config.yaml
routed_scale: 12.6
init_std_router: 0.00728
n_head: 12
norm_place: "pre"
init: "uniform"
grad_clip: 0.5
schedule: "wsd"
decay_fraction: 0.843
final_lr_fraction: 0.05
Below are experts of layer 3 (counted from 0) of a mixture-of-experts language model. Rows are named router (the router's row for the expert), gate (a neuron's input weights, with its number), up (a neuron's input weights, with its number), down (a neuron's output weights, with its number) and show model dimensions 192-287. Each number is 500 + 50 x the weight over its row's rms, rounded and kept within 0 to 999. Numbers have three digits each.
After each expert's rows: a language model's description of what the expert responds to. This comes from a sample of Wikipedia text that the model never trained on.

# expert 57
router:468494471558506522523436475535509530445440511537454483574546441487385564506477575507542541471576570512406465438582407487558609562431531504425533584627452449470476485531519568528501545548536504465539462523478509474445443436496545486521573510482526477565545517467562477606462552538407499502
gate0:528495604563535484514553538526558417416473572463523432512559485478511460524510506542523391462474508556605540525562464457520543474503460452503426414589544457544610527440447528533531496579528505413435570447585500448566469511555438548502520534514460572588470468541480504503482461520536452485
up0:462523450535499482574521535454581427470388416433561453533539541514505542509510552452531560452594495555447553570507507488468499524416587472510532591409508475480504586397602576570512515503437553565555483492487490522521542469498470486507429454566463471478559497526503545494494462530514529525
down0:578611525477523517486422478530533510422572595578419516482519574516507384477443484556458387537528507504528493497495511538556537426558443532436475485581447424501527501506488479449525570568505449361486542509508489458532427487498545412482616497476458506576462443470465509540550523488468515463
Description: Middle and end pieces of South Asian, Arabic, Slavic and other non-English personal names, e.g. Singh, -ović, Prabhak-ar, Mush-ar-raf.

# expert 30
router:522507467602403474511556528567575508506456520464523419448542539486516508552546516519459514528516516489595408487438586546462459520515493493473492545563509491532518411513506415528473575437471365527482578415443486555507482442562476506544497521439454457497596542505515605505486401502401417421
gate0:540525554496574456494472473529497526397557515494510439464482608572485536498475561538578563425556499482519482511465554520538504542454499475478468485442508524438524402462474474497483508448555435568509541531526527499588374457535506536572466448622486479488527482577453536401454464412516477311
up0:519517528570489437520487428530555614582500516474566509475481546466534462420401473567414511512535472538506409536556458547481601473520520501509478565476529523555496514518431436555427452602565546475461501496488400535416449528569493534471404547414516507533435483458479489478508496552611590465
down0:504370486507501516450537547442451536453456476504559425526553548447488473452413413491403420539472420499464432405388467488419526569465527541527473462500549494540414499483467448396522498462424501448469582545476467420484509526383495489474504571396521535509496482502492495456482561545476388560
Description: Common nouns right after "a", "an" or "new", such as school, town, family, population, business, university.

# expert 28
router:540504415421599508458466533500532522465482451540555558568487500475549446506484537474465554541543466588448457525463578514508420573547407568476468467446566490564461523541416487549560577582500525533442464484453497485456452533510560570491507544452428456533534523544410457620503475494452468398
gate0:483497528410426503474526462487540501467511418443507413553415394505510482439507498599500519500503468550506411479447448510487431527463521536454505489473433475529498435540491623549548512410502447486499468496561519484547443459606552491547543361556527549388422464501516570471531578462533398546
up0:569492492599599463533550549532572613567476434522573426539567490515482541575450496452521480507520507429531489493449552442476481584425480501462521469578489499568575510435513549528527388513477535514467533459483404534469503549407520532558514529476478442504468418526475455443432613486434577446
down0:496518492492497495449446514486456538598468503570506445404497464494581490452524447494565573493493528582429482560581480516569490519542488586535485438420468520454493473482600504487458442458481489532529540542449526538378540543473447483538579578622545500518510482535431428496530475444538499580
Description: Prepositions and verbs in biographies of careers and posts, such as served for, studied for, stood for re-election, appointed, graduated.

# expert 37
router:538519598537582447517482560458437509499549499513508412410492518455535499573549479490456450419437546533501491497457559575445548479556524610477442527442523539426546451557432436503501406448612421559404587451528474526539479486535501482555478552561534419421527505501551500474449614552508469448
gate0:503554484467523449472586520504533526515524423530532533511440512568427606601506449587498498497541441501550452442427416509432542434447477538563581433553499461446591450518588536504463496532493556553529523416501496592494392563494476543343448550393512438503480538431457496456564472429501515488
up0:524493518507549469502494425517541499494426489482532477457586438501593487421552574517586508453455545502528595542590487444517454575597568530401479472547521503538472507515436482570554495451520435523520539531489410547471521454536460497468542427551469503515452448528485560523512541516575541483
down0:474445552471491464535509550453442557564479467517469531478536536447395512528443477530499492538565472493588524477483571503505410457517472605531481468557413516436527509499593540529520507482527568496512620498486516466480476494554414472437498643432410540493438475500501569535401457430517529491
Description: Colons after infobox labels (Land:, Born:) and pipe separators between cells in data tables, especially election and sports results.

# expert 50
router:468469527482534511440583487560558450499456498581475490531434479510388537535497548507512555513587401442537549491412381597625486497618378381583459479447528459505482534462548573471539546438503455466412406473462570538504569479413488551412443487507525497482529440434642485499466537500442452534
gate0:507489510535434525483537459517510574474491535482421423546454578544500568444455463490440542534484537493442550528478432488556485526527481564434419575512515508515466570531518486480462386581540509610492493564440509470467453438505513488474422481499542426527495476533570497528577440463540602493
up0:458587519393458605525492624495451563549559448571573514488543530449571491532567483486463555501417510507602488534524488512497540455477547544508422489512467500464406528511509513562467455426448431497585560559360502463464462481602475420453464590521537508517515605415474474512530511481544541435
down0:615475411403471522481459520485471514491520433537464468523464521438569547484501600515540470475469513527427486500476545621498476482535497495440452503550484504510513518454474513450588538570475540635542500531574472446407556418569507435507482381468524525471473561595540515497560411526533487499
Description: Particles and prepositions after verbs or place descriptions, such as lead up, lined up, took up, buried in.

# expert 10
router:531438414471481417538469545535541450541519462453433573614565493367420580458540415434534638477562461566562527508457542459534614567457479555519471551420578504474541562563438531543437561470450485492398488461469514546454566445540472462527496514490530543504545572605471448555487421522531505446
gate0:475555463449534450547451477516428507468482541602454502454554479470389482518465521480406457433521594465435437432471547526478594378487542521550473538517390502496518475394480469469459481516471455499534439444513535543492532469466455442507506531485471452530567495488525474509440433544471475603
up0:491401532442554431423467511466511515447516474471483447456534460495527479437580491529641546565480515458440513410545544523505523627418577433520522516524525492484517497493494413530532429421532508494497468540415571494492471576543572484406492514535542533522461548467560463511506552525513476466
down0:593523437622567477622455486466560514518524511532451495513481553542463466505522432469550551521435530460485517522488482567489544486390540527590494528539454581512540453491537534500419492457552513446480512573437485502483463462469403479527532476460560526416501504504505430492492471465415411470
Description: Nouns after the, his or its that usually take of, in or as next, such as name, species, role, son, part.

# expert 60
router:599425543539560446519492439466546455537484548609516460564491506566515436530468475479414476459461445458511494527530530508491477513478489547460540454531507511485524509498476527524505452581422575543466538502516461502472476533463430440483512581483464518488480467460576564520443481544552566511
gate0:534542564439491471489493504523566527496528572504568474504428478552459484485416344471412498486488437413534473453496495442562537519503499601523562490529557593518494659516488532485638484516466523494480541334477535512565514482466465407493479506483550491488408512507440461471475458481526495377
up0:496518605404431539521500506428545546553536513435570464502507412511473382522491490507390490472487468478425554530505449541550575479530542546534537482572496509544561530530502525543580582537434567529561399435453570495523436465470534527481578468517430448517404473503514541514490489501508466468
down0:440395498515514483468525514511525554492600462584541416444586562513549524481522545523491463566511548517490427570526475572366437528449529434502541578462469509471462524423377462411464576547519411435492484438526524466502555522488539544624556503444494522481534487520529505601473516479488511498
Description: Digits, dashes and spaces within sports results tables: tennis set scores like 4–6, yards, goal counts, time margins.

# expert 46
router:539552526425485566548462562515519476551486554507522487455472499447491510505508465530427506455454545509488489397499451514564508392614559538595448525446458524434507468494482507457506454424473480565481566369491561536544509554492536510505502448578502527474528468473484562523539519465505480474
gate0:390432507589484481477517455505498482437517417474494493441529475488483560554528565519512584500510517474480574457492494463549517492524530579457446480562529538519524482467531438508452433529512491593518523518460408574530483530518440428440449539475561514449569545598520583625429474528420473463
up0:552473585475519514461545643487496435484490499575453500522448483513418469504442497520460450541618597379486450497412521441575537515356443560518407549543511387446469408477488511566367483386395492524580484520464462503445428577487455486618489557444518488559563491540440513565510515519407478449
down0:526480499536539555469515431597478516509532526495559434479541536493594512583533529524483471527507480544488533503526552439385496610468550535421508476569529483545462435500599511479434581503476556513454589481501585463386594527570538542561449450421551467498544542475445490406465496584401532423
Description: Digits, colons and spaces inside infobox values, such as coordinates, reference numbers, area codes, UTC offsets, elevation and density figures.

# expert 2
router:473471521541505476517546532563487503443425495451517547478449517538455463570454493548517423487449429512447512494502414499531612502415546398433434536609407503534523498480472555570492546549499489493527399545495503427464481522413520486476488508563454597473573506479515445542536443451447427531
gate0:517508503538531571564550551465593472508511438466454464589463429391484492484476510530429386417512549457458571471567463507514477492526539594566538433627514465490485586516498515487564394543470497467438392518468567543495515464531480502434489472589472446580468496473605426443571476584507527549
up0:475478404498520444519551462503482488480562553493474466536568474549483516526510540435449539539408498504516476572473522496477457454480523550582506458529513412484455520468473482472457513436549527479555629542470537547448492445501466479563540476449534522564425529465501532489485518477494505549
down0:568494439504514592469488401492548485577448425435496516495446535497534484568485514478480628472479525468470428552505506452500478436563527496500473468493447435511425484526437401528532447531460347535497542513536433438548525484429478542484559475460494582509543548494553448513542532545524480465
Description: Second words and word pieces of place names and proper nouns, such as New York, United Kingdom, Holy-head, Uppsala.

# expert 13
router:528519441519467550527537513515510535456420573549524641438561531594434573474505543528529383476470431528429500492540479479548474495520554481546525504492514521458443495400469523482528515552476465502521455458437537541482533564448490486452554511500549509538526436498431529625448471435506503523
gate0:463579488519452495502585484459443443411359423532468493496511458513534360531505418535473508514464501413502484462504522465531441511523461531502463487552418596506550502434428566521543458453394531481537449401490601462546550595503440572430563374531532544533463420549451530539477400491432424504
up0:454614525482461516421452536470502514465536527519502582408474449496577451502443524458575537412470524517497529424577520447527515576494373458454514438491490517423570550548516439354505465525536462484476496531457507424474408504420520513449492462508548468546490562533481497436493447441466475432
down0:485524489417507597459450496413626521564356567488461452557517444426507537520582571408530539378522513492534440459449438540486490547523416521602493508481489493526429578542517491475532488382574540477461451494504539487513475474507507501499550515498498481569520387541535500545422416489536545344
Description: Word-piece syllables and particles inside Spanish, French, Italian or Portuguese names, like de, La, é, Car-re-ño, Cré-pe-au.

# expert 29
router:515508513473394453435456560506526433588500522421584495473470517501566509526548467506475501530445522533621500500442568559518509528468481459498527497468504448524433561492453467425461526435480525423571526507466556453436580559500559448484444491430544354435439488485502441502549419519482508520
gate0:454515496469429501491431486430519414490603488505463416489513373439592514472474510417532436510562514440459552620554501495462541503591483502505571615508455460510446515551474486411470502471511447476518555496522579479504476555431544600467417538525425501500532538493450441535526470448517497419
up0:494566468491558408504507470423490553530561537563470457464556357540563513538526539433555466508491465478519470525467459530435564593583421508546524604426521531492485457555455539463491443545478493490393461520485545503505487504473565576561461538460441508414478541420538531434485399508512442537
down0:527441437475546507482455506546495460516403558503515596415396402540525509566587518544538539430532467464549503473498573538475442424457478490584429493595498550470525514487589451539567428489414481490538593474528494529473496508547455506531597576449420462460536446535412574391546529525461470532
Description: The space or early digits of years after in, On, or a month and comma in running prose, as "in 1931", "April 15, 1999".

# expert 54
router:508570537431457491409497520468518455523565492539530439567389489457467523497524444460486473508464522519500550595530475433574476450494488514420531489459531500474402438516489470430507439584501417491580474461511450530624454513463391571485453427551458444450498476516552513603494496522472575575
gate0:512516576486524476592545586483364522496509457548421412578510439415582486496521471457544563513437449425506563536404491502525440491493546482512508522517493487472561469562464478551564496425418422557423519423540518468465452506442539564625454510509459502520498511580594484467515463497573537507
up0:493522516518504480497547466509479456509506478556505532524528421413476562493435542498494469499442489541577509484411476462529627468514436554483503473463516557481451469458479444409462446602505449450514490481467414492481479554489455580455551568488535560524502515506521576497507491447525554519
down0:474518539434487495457446415394522426479446506535486481489489576583568490425436455490513522556517472518498471564555521554463563526521447589586488498485518410544541522435536358520488504566513544573536519452482568506543467523527389546528448482517393425468567441488540453392363568498508460528
Description: Numbers and "No." starting table rows or numbered items, like "| No. | Title" or rank numbers after pipes.

# expert 24
router:561464602451481558555484503450545486471469467420519428515409584471440453574571517467378462566554470528568526525480471577404448485478551448551478548463465547488564489522539545424473514504493497507522525479542580504529460493519515476473539520535421553478446585511621563553472535419472485478
gate0:519526500500430585441481405407563518485466448428491525451493539465501551470418452442448425487452497486508508560505425463512527501528510531450496497468492481418448562471513497470435468460478448448510556450531452489430382531492564578533434505544446518528537532521495476522448532515622454499
up0:514487453474558568531564488479553486541532511540455479402490477482488473537507656499530515495553470519503486529519583501458491467525536504450451505459522555511474502476469461652518561526495537490533422562426505535503458536516443402381461597523484462454505503471497480477513553486455497504
down0:575569566590458529437560486483489497436537527406579562470531568476581599588590474452527508584605558558487492526515551567444493471446474547451426458488442559524460496413443523483494444402491502526540505521424514479582546429474495486426516459395490484532543565600508475510394491587434507405
Description: Place names after commas or "in" (Virginia, Poland, Bucharest), coordinate symbols (°, ″), and byte pieces of CJK/Korean script.

# expert 14
router:530451460451407436499422553523456520625419510464516426443481469484545521473509500508498428564436425494567390512568460565461558419402469473494479499529462529572564473496634556498472479453568558471492527488516477415411592540522413511491513567464569577478525476522510517552491479519528535556
gate0:483489556540586662543447509520490440524544498501466552415537543635440544512498482424512547481539467456512540563463439438507555482626524453427466459543488585470583582514516508585480490455490394348513427464482539465475500470475493479488474566513429538572508463527454522546492542514481436478
up0:511537490493551575511503600507518507508475453469446489516479532485591519469511535529488505479509448459499500405525569497498548469576443574538455523542397428550481509533494427606536454520483462467496545497476446458499439600507476474511560482545547492507569448550423504524436466500489528477
down0:485506551443515557574526489551546467453535463512512500558443505581484442458487466542452461540448428438428499456548512470445494509512543538414482587542415427533606507541494386572454547563430515484444519488467558505411414487509452510495440510536544589514545570452560470539580489458550595418
Description: Digits after the first digit of numbers, and ordinal or unit endings, in years, measurements, tables and scores, such as 500, 140, 7th.

# expert 31
router:454548505425540592539460503494560522509542448507577558446401508495561458492540456436515441493601415567477555523513539594463431549505621446542436515491467432500487538599493595539464508428488540516584515507543480452456497527548567495559548420534489491478497539491477581511558493510552507531
gate0:487578488439527532483525491557607394480465567469451464483501484451452510521530472448514412350575515562531455472496520405531511462545547466495485537510521601505674565479529536505545466440450557650513513490557529511486516555521486586457490519417436540505503575516501451586476528484531509513
up0:563529499492462509544494481419637529563494465479534459545477550470495482450536451548520383478476465510502487552418472531428529531443441494545452493425453537435547489428590503615444475500475495507460501572519519544346620529453500523508533525493518515469561492511486540493412555558468461608
down0:561462451514424435518530501542480561535466428567474513475403521491456547491561534469537556512529594511477474527443435480469514530453478456506473461534554430520499538457421518612492463432503472531516589544596519509510606576527441442444549467479356490529468434577549487459459474521412418498
Description: Commas between place names (Hingham, Massachusetts), opening parentheses after names, dashes, and taxonomy labels like Phylum.

# expert 26
router:452534566423525473578533594473534501525537529513537519472530409505525541531459491510480474450532445586532528538480537575479455522477512522506478515439381514515396520498510515491434457499441477565544514529506499467511565529453472516580416522490484439501494585463536488567586416524381497519
gate0:545499396520497460606460486392509457581465524528553469423556488522452446497374532496562517538522464484525488550597497446410387493466502473493434440453523484517538477443529458495525521427520408567482493490459517498498521404525586538483515407526547483547418497478458553523532474532613541552
up0:519454432471541441584479468508503464561471504521566461443550505583584499469462480473517443495539544503491450586542482486437443490403450466459504449409504400568503506433578499531447524401517471640449517487525502467497539417525497478541508451477514531575452542528530530490520482513574442503
down0:496520456577517473476505478382448475492491445428465513523496452493435510528553528480477427436484501539550552471524453422504474481432471546524491531475504465532583519536530474504471481556443571464563561532521604536448555548474525503497594459461533534449510418469525575511467572524411430472
Description: Punctuation and separators inside lists and tables of results, such as parentheses before country codes, pipes, semicolons, middots.

# expert 17
router:452448435565422608518582470533533444492488488580495500492510513587500574538461511512497460598562487400450508475420449474472468530515523507523561511530520536521548508466646476563595498425530532480473460454528482539501566492528504553437490501465536530473488453509480565460453457543526393532
gate0:501527517511461530576517504529505460404452497397492406555445437514527524489551525460435467557476428529632512511491455400544499404520503436545552500597508473443587539625572486509497454477496542461501575534392498526568440487434498522537485538487545478415517447439526477521468452453459446429
up0:480571579474447458535463492430503606515472540472507596412493519538524459542486469415474506442545394559499516502454504458456619437391509530515549588546463515448502457415509551417501558503517393570469538459621516489433559539449442449474513516550461472543492519564530483499416479492430461482
down0:502537476566456497551467464531477500438458446489544554418465449455540487535582531421472532533560559461531610391493572455557513460460495541479503478539498512517497476522473579443431444409439580474545421517441510501421430529487583552465487544537508592412544430481525401461527534471574539507
Description: Middle or ending pieces of Latinate and scientific words, as in merc-en-aries, scr-ut-iny, convexiusc-ulus, cere-b-ral.

# expert 33
router:482492435553492482464531497556486486476554497529513498514371551570571561477524464470399523575453513462558559476422523543434415547515557536483525492411455426436463491520464536503535514492525496616559540484511494522417448471448554440499500586448482554408387478373559549466430499554493493526
gate0:535464509562517436437517463536524460498548452499520588434489472514454489473506519533522425526467479541553531472635495386466593485409530497561574502512546542449516472453469456603427589556456479545504448475437543539554560481513446536461509498550493370539504546485497448624524578505505529481
up0:473553492503529471414555478389457497468539471451530510482510534454505428423615478448535407574495460532421411496626524387591463473554515454570489531519504526537466490472348549463507596513473543512525509397560544515485456431477515477490482483542489517469477539461497499552481485452508426549
down0:482475403447486419471468486436450564570431418565483487478530534555494492463506433442325420398428548492618500549500521484542522514595465476527515432431475526438598501463467559474455557521434432577521480458537533392517546586552497499503528440489396438443582464492552493479424426566508497454
Description: Pipe separators, blank cells, signs and dashes inside numeric tables of sports standings, polls and statistics, e.g. |, ±, −, %.

# expert 58
router:482466439477586515422496499529566488544536439615492480586477524529538510511448626495487563503550484396524527533454477522571497552519414623484457463520556466479437507492479557513518616518553568455529512452523535428605554477520407559496490463497457459512490499473511437518559426555530405516
gate0:369452571493449523523538503421517524485488561542465578545515569460560602437506520453428520555608419551539568530525461527497587519576453584461553489527537516527510489542581505516512554559360447523429454523481400541479536552518524558540463520495446576494487422523504498517455440492442446542
up0:562556486532422461527535562529468490435408499454479499522505408499587473444565478574547489471439412526485424515501499578546498517567537504483446586542558528469536495432496509469479507389489456552452582458561535519484435455439502508453484557498536483505476656528495499556474521478428544493
down0:468506557540538411543538512459515496489394454411407509588408512459478441536535456483559412442531454471594473458500480463519535523518470520538491528431430494423463430447478417417458502480442551574557416404456551464531511539474505585524439618518506476469557540470472502534583559483574538401
Description: Main verbs after a subject or to, often speech or action in narratives, such as said, wrote, stated, gives, fearing, taunts.

# expert 40
router:599405522455534487491598575535475529513484543548564468563437479454531461459582466426475591446562544494510558533432510466477496436457421450522600452466437475478606482524563452479511514407529411473451486487525556456505472411500515505468512492491517466573503570568499447446567468512520490515
gate0:517489558489468450469448459535520646528447526580496455570498467495505465565462422468468542546434506574512430420509564514559526591530497524491445565540467505575578463539469448513498488435486508451561562507578483448475502499577529571517412475490586563441420613492409452532419411426546518510
up0:524592479441529526551532469447634409376490446490469524465493560477468564428564472487543430500549534457470508442556599534474459470507419556500487435612512484503441498459464549501480517518520466559467457423418427509540536410504440321484541420542441465501565384503424478538588494569473506422
down0:532498479461452593504514557503402589420501497482475442474449509550532595513509528456479523474492543510418468580473450512602488462515595492443436593511587603536598472587541566540514455542612452662495504518492540464497483472480521537442562584493521476518487599443547629471430573487516509505
Description: Agent and linking words after participles or commas, mainly by, with, has, had, including, as in opened by, ruled by, Preceded by.

# expert 42
router:534543488432409544455509548533511477526453474423615533455480555419493446458496547539437420441529522585584475529420541666515455456437507476579490467551370464541554516579561534487354483437461546481529558497470549453505530570558517457493470520450490466431540450494529440605492510524496551569
gate0:564500497520425464479485455483465505524473370519464487517434540452551543531482466522463593479502398528622574532477543466484412467505537491469521508520455513464525531594493460479508523505401536591588532580477490518428538538543481475433506518522542602557522474508522438527475476556543480557
up0:517564465461439494492474449400565504451538547455568413501509498525499447448483481547404514529515458486503537420376410581553516476594567450471522434604520571446597528512527452479545420523473594371452589557523485529498530467527497550448509439468538499446455460524511432595523580486538496546
down0:669517578416485566502505496500569481505531505543472475454554572421552528467570486569513537579425522419438537466558512503466540572527433463506472410516455426510562473509411518597521533519421475570529481514461555444492505507546556428468521534469441586468485533591405580541515473465475497536
Description: Digits inside four-digit years, especially the second digit after 1, as in birth–death dates (1872–19…), plus month names.

# expert 36
router:570560464527621504534392485496556449424469544506428521476571498529502507445400503413563561626568518469478437435440551485491484501512443545545561432552587535440497468533546435478556552588469509428566406555610542520483519489515508516415497410434463495537524461488458465447537494530423390550
gate0:456492554544454519508547391439459497444503606437470532543615523481481399537497512403482582516449406470524484553507506467543526450487464504449504427442453607459525471537556517495486456461470518492583496508450589490480503432569527540476464473419559478522462482539484459522575503554534469577
up0:512590370529560557527481503451465444525498483510530482586432494472501483477457468536447545456562537416511499529486526522506557560467519552472460578500503526504462541418428506597557508488527477536549573505614517520521493477539409493459479512367571512564480483494541503535469478440457603483
down0:523531508594485497594533488472490541577510502507494458463584443563481502487468508534472454445540540501503485462477445523383475513433453475535489528536430456452478473552507466491496461521523542660517473501556434525450488507526539488477408503527519439473497416471511549598546430455465466394
Description: Prepositions following nouns or adjectives, mostly "of", "to", "in" (cessation of, unsure of, against), plus -ing endings.

# expert 23
router:361490479605492575540451484553443640475488445504406494443524535573421512464477471524459514534437507534397550432520424562577572460450505469411444533617402466506443526426467531515561531485476525471530533474532583450478510540448524621480569555474547586519555511524408464469487553480470455498
gate0:510395512464674602550473471440424418564482540603529493514512402563434367445535550397534584493468467441472534491567390461544438474485492424450507485518508523529609476545480445504575578600578475460565477489494469479506426449457478469582490500428518534537462525491435438591420490490619533497
up0:573499583477479470409565589507502508464446349545527519519509465528511501441496504487453465413441455378395551484484507558544503564534461492505487483646612556598520483529485455499578583551578532459534472465464480499520430560423544595531460401493451469540472381522507502489556549556554552473
down0:460528443495552593441439428512536563464470527385600464443543511531485479563522408462544530573470485524472442552473585321563487491531485399476508507473578470546506565459434534461507463489550513456482495448571542516535475476429418550535585556526498528545530549453561511517454551483441550512
Description: Pieces inside personal surnames and given names, often foreign and in sports or results tables, as in Mo-is-eeva, Hu-y-brechts, Kaz-uma.

# expert 9
router:541563442418456464442578459471432554531548460438409461549468529526493551455590448461498442457537564538516452525428569504476496453475463564511502556505527532398441534539544504550517545567472519529477509545491516615514458429390492473474494480560390491515600572568452615517501532449505541438
gate0:498503539534541467520433503402463526433426380519467516494493554471547573498472498469503450490464503534486512471456442561519495509505535526453478406560561503436538598505419515522493595465532463439505397536567491494555494450406493477522539443501477497479455589441445473518510611500444493415
up0:518492523496556457547463505513459452535503396489437599507458548454445476508443582500530462464470511542538551526535415554500460454502464494551495493579542411561401480573451451556596537477492484380541485525442490579429501427452494543539454440550523484493566437431504514448414559497537547481
down0:530625516592525479500526428437509497531371519495519509496504491608454561564490505533445532545527554572457508554554444525600366459521546490462500512519466506499522335444380431497488544488439570448609488535470385459471461546471530566518470532518557452443533533510429432406418544554458520512
Description: Nouns heading or naming sections and tallies in sports, election and awards articles, e.g. elections, votes, games, List, Career.

# expert 19
router:529432480514539584532510528481574468412523474462508561500456362410525472508555450556527493523509391507492497492521515427446375553554545415577495496472516535530533455451462490436501447558547555540465567430514478514517498509485472529479463596506539483478449514402546501477456434435521489448
gate0:451480499478586466468515517561473522436544437552556560468430542542549598486545448542512571470548403540457514521478481522452431521511505547461468430442424579527534591546614522552478532480537466562466478559525525502543540602573459680428505536563482545432565484494469488505444500510384486456
up0:506446534453508517494547442485517486458510462509495504477499467495493566424582574612415426543522506470434476455464517524531558391564524581548507430433466503606551597538516564480546538537591459414504532494494510535497607503358418477488544543506576392447563440472563523459443548548489482535
down0:434460482511520528499510550511454517541513498537570510576326468468550434443578498555596439441526442504498417513528474502427515409512552485474488469490481471521474474528445514481467469467436471459540454422391512404478530513466465415489538540539553427510472558543585504380465514577520473521
Description: Words right after is/was/are in definitional sentences, such as a, the, one (of), largest, located, known.

# expert 53
router:509515490457416470501445621520657452574522559430572516581373451469496446545427504480499425553461449437516514563382518596442547552441497539541566462544464497497411560514470547489420540527451566557547595468569529478515482581448458534504473425558493487492521520406538459495480488438591551517
gate0:531541463573506579496427479496498467372540417418471494432514503484506472536479596499526475550544562551472434556437486467506523460438471413440391492499450527554452481542521589508502575474468439533502500452578428521481411502458528503398505472596408494484541525442512504606432410485648505500
up0:393541621558456466508514513464420520513490552493464493502492534474461435533505498519540442456552513503460514498439549485509498439454534509428510485552413426432363467475485526542514587414565514557422465438525451452479471445489495524508523474511501490433549554482525514503529453510533442511
down0:501533476541508524458526522556357473446465481523484492546478512462470517475517487585555465554493501560527416531537519537442459507527453398452514504580408538302559472477532552589523607470466465572533521594560480542503520462395483527483536519375446441480607467463423545422514495489456486550
Description: Digits in tables and date ranges after en dashes, such as season spans 2010–11, goal differences +42, and statistic columns.

# expert 38
router:539487520431549408496469490441464509519559523456504444516588569482515437444548439409451466459521514436554529463547487479425486412485529580438488588426523452528525535542448484457434422442583533494493402472563418505519452493576531425546393512488589428478400432569408495499625538466525565475
gate0:519542511581490528456521470559490569464529518516584451551577497478537536488507504444456494474479545444519387482557469528468628459541444556516421473471485472578500554511418510555458573551528446378443600434514625488452524475466414566592511475556492459535515546528489485561511437472493412510
up0:484561530577492512441503465582538387540552558412507529489490596440408526484421495513427483517434517527563405538511603472443529478523439554561530454552509454517458519498460482488457460494505479449426511440469457521387505462499418564532465477595518547525472561542415487590590479448449498498
down0:479566456525458496515491550433484476539487624468393505510529397597511575502489399542521519484567513576431490540549465410522515482526511505408469491460465582440495462533542490525558441542447541440464450442466528533587558530544510428462524555450391616489537558485475550559610506476508503483
Description: Markup at the start of a line, such as table pipes, list dashes and heading equals signs, in tables and lists.

# expert 1
router:506442579472447517528529496481471439512514558469505527523476466510477526467561531457462535511576538428494486583568442442561536499434522384485598552510556590487465482507529413579482572506430499505575545591546521456562447475516512468527462428528491456531487434511438425495613589419492510533
gate0:456521519578591404443603481516498574533407500497514524459321473446388439461518460474494471564658476494444378467501518469458483546439428452439537575489493533482494513491536455467445470512476489519522587509532515411540529515496492581575480519388486502462459538471419531525550526471521506412
up0:506499476504484550492410447540498512436614590550428506544472470552509477495499498519490632493511478455540533521530423601493422493584570490563477445602521456473520481441463564555487522500500495536543464467467408533420520504581548420454555509605498577542485455676503497613486451534443543474
down0:495488536504471474407510533524488523506447562449504372444432519401431588585578555494551621582490549500486547448474485497495433461544464470457500368473477531517586621565467353536459454452464566442486537475535558458515465506462529494447505509526506534524530452525559535524434464428520526542
Description: Line breaks, pipes and column names in Wikipedia table header rows, such as Title, Votes, Pld, %, before the separator row.

# expert 43
router:520624520448412442557509410529438457566434411417548509513423538526577486476517594487452439471442485450500503512405548541453519464501418512588483580503529510418502445606496604468485506471527578465435573466546440568546436549447451495482528467511574471466556510457493479524470503442457437558
gate0:453510533524467484448469610515541600544515405485599553510438565452489532525497569497534469570486502446466510487495531492452528501468436583561534523418497453545447486471528615493440525443461611532507438482488532470497417449518502543486527577475404484569454480508466481446500602581468522477
up0:478517529463476536525529488410558528443558526517527558504519554595516465481512529431420494467532456493476574493562443466453492436519612557527518448562513476432507473503393469491554512453595470457584458477502481440499500508488529451512484436450496483501438527537507519504463379489580553595
down0:580401425460565496490520462435517425536473592539463492443566457479434571452484544495440501529460383547438527525581391558451533540416548421497493446509534486477491502535465511442435563492523482479547520530463467433545477522524526541526579537457422546528527516407498508454463512475503548539
Description: Digits and numeric pieces in demographic percentages and election tables, like households 58.9%, median, ±, females, vote counts.

# expert 6
router:572502517441446494486428537390542475430562521539402496504492531421468496466507445457542529542428460513559594516514443496514548518471505489520537503573587488603495483491462528511442556498538423585511519522505459464470522478502508545497499475419406517420490500479473508526449469575507430513
gate0:475527430529531441490587504462530430561509488494597569508449556536474477426529503447571539545587510511535458413458467502559569538505606458533493456480471461390500526471581555546534472536590423563556527449493498456564450524522616566500421396535520568499414485414481510526444551444530650509
up0:480512437530431536542459551448592587486501453518537532468470477519401531668406523480554439459553548535501488478518439493549650563513517546531571516481441448524509603498517498652527482577531424466542520422536456509465490451452561490492512408483488569488560424455467502481460452574566540491
down0:538414507546443576501529475544502480443562471553502512508537486572468481499480484482442401567564450503480486510574447489436486609478519581483461465429607475580543515476559470514409513603540480434533481512400471586478470397502431477490529458544504414497403553523508556497501402526475467445
Description: Quantifier, comparative and determiner adjectives after "the", "a" or "of", such as some, several, many, more, other, earlier.

# expert 22
router:515570509477462439606465585483473472564570574486365467512510468575489456457477476481467538455447494491579511513559513464449525420555546536471526419419453482525503540567472452440505474476526556533527488448515544493466530539533443444524482422465529437443456521484507558433538510523525544488
gate0:445475518447462546547553522479538493417487411539437428466472485531457491438425484558584467534503415515563441577539425443453485453543500597432508556568512593577499465571431526541625562496553497477517460551558454617523512380509537463464468596593407513523429601456383585499405467466476473487
up0:450596482500419546493587482555431536498463463420493476439507430499512472596556543603485515512523515489358451475587497510494409506545423400451535501520541481568482516495453466547443537487510494494490509497404530522557533383402545564532492490563422491487468505467508561515476510526528498496
down0:503448458532508446430430493474551539483579461475478530565467429511386548481449532449427504576487535417373580568507441444478492441464487533442527420516497502517480553484531432521496462600603528502511538462494519398545461465479532553552497580466462532546599471575488494570481489497481393476
Description: Blank line breaks, heading equals signs and table pipes at section or infobox boundaries, plus field labels like See also, Website, Starring.

# expert 62
router:464468452574409566458466528415441556491430546534504530484515496507500537529469558590547504490414418512442514439605413394557478499527551518451456544546506596530557500521589478524481457574638478491529490518492439488462555491467477519611428463486478568541449470503517507498448516482574419534
gate0:467450419538445545486599475518459545490549491546573457493497423462511530516474417566446502530544518544383548419549503518504478483526573426518484512563490550475460570572552491519539520431571472507552497435463474516509448557493526528454511482481546529503507409429529537590544526423423468522
up0:458474583512562502490376542488394464580506446377504517534526502472512456528493540452553562539453507382492450555505437517424617457564523569449544530498490497534608488533607504517552454467567510470461535486504475412478566476493471445471575321462506560569448576547435587460469472492508542510
down0:457484433438473436489435429548561510429520469504514578441521509494316602522468443488572381537593552437570466477392503449541542498436455534496538577533347485474539488533511465541550566483532497538535477492454569575488488459531519511547431466511469499576525460452455553518505521571468511405
Description: Middle and ending pieces of technical and scientific words, such as -ic, -ology, -ism, -ical, as in transgenic, antipsychotics.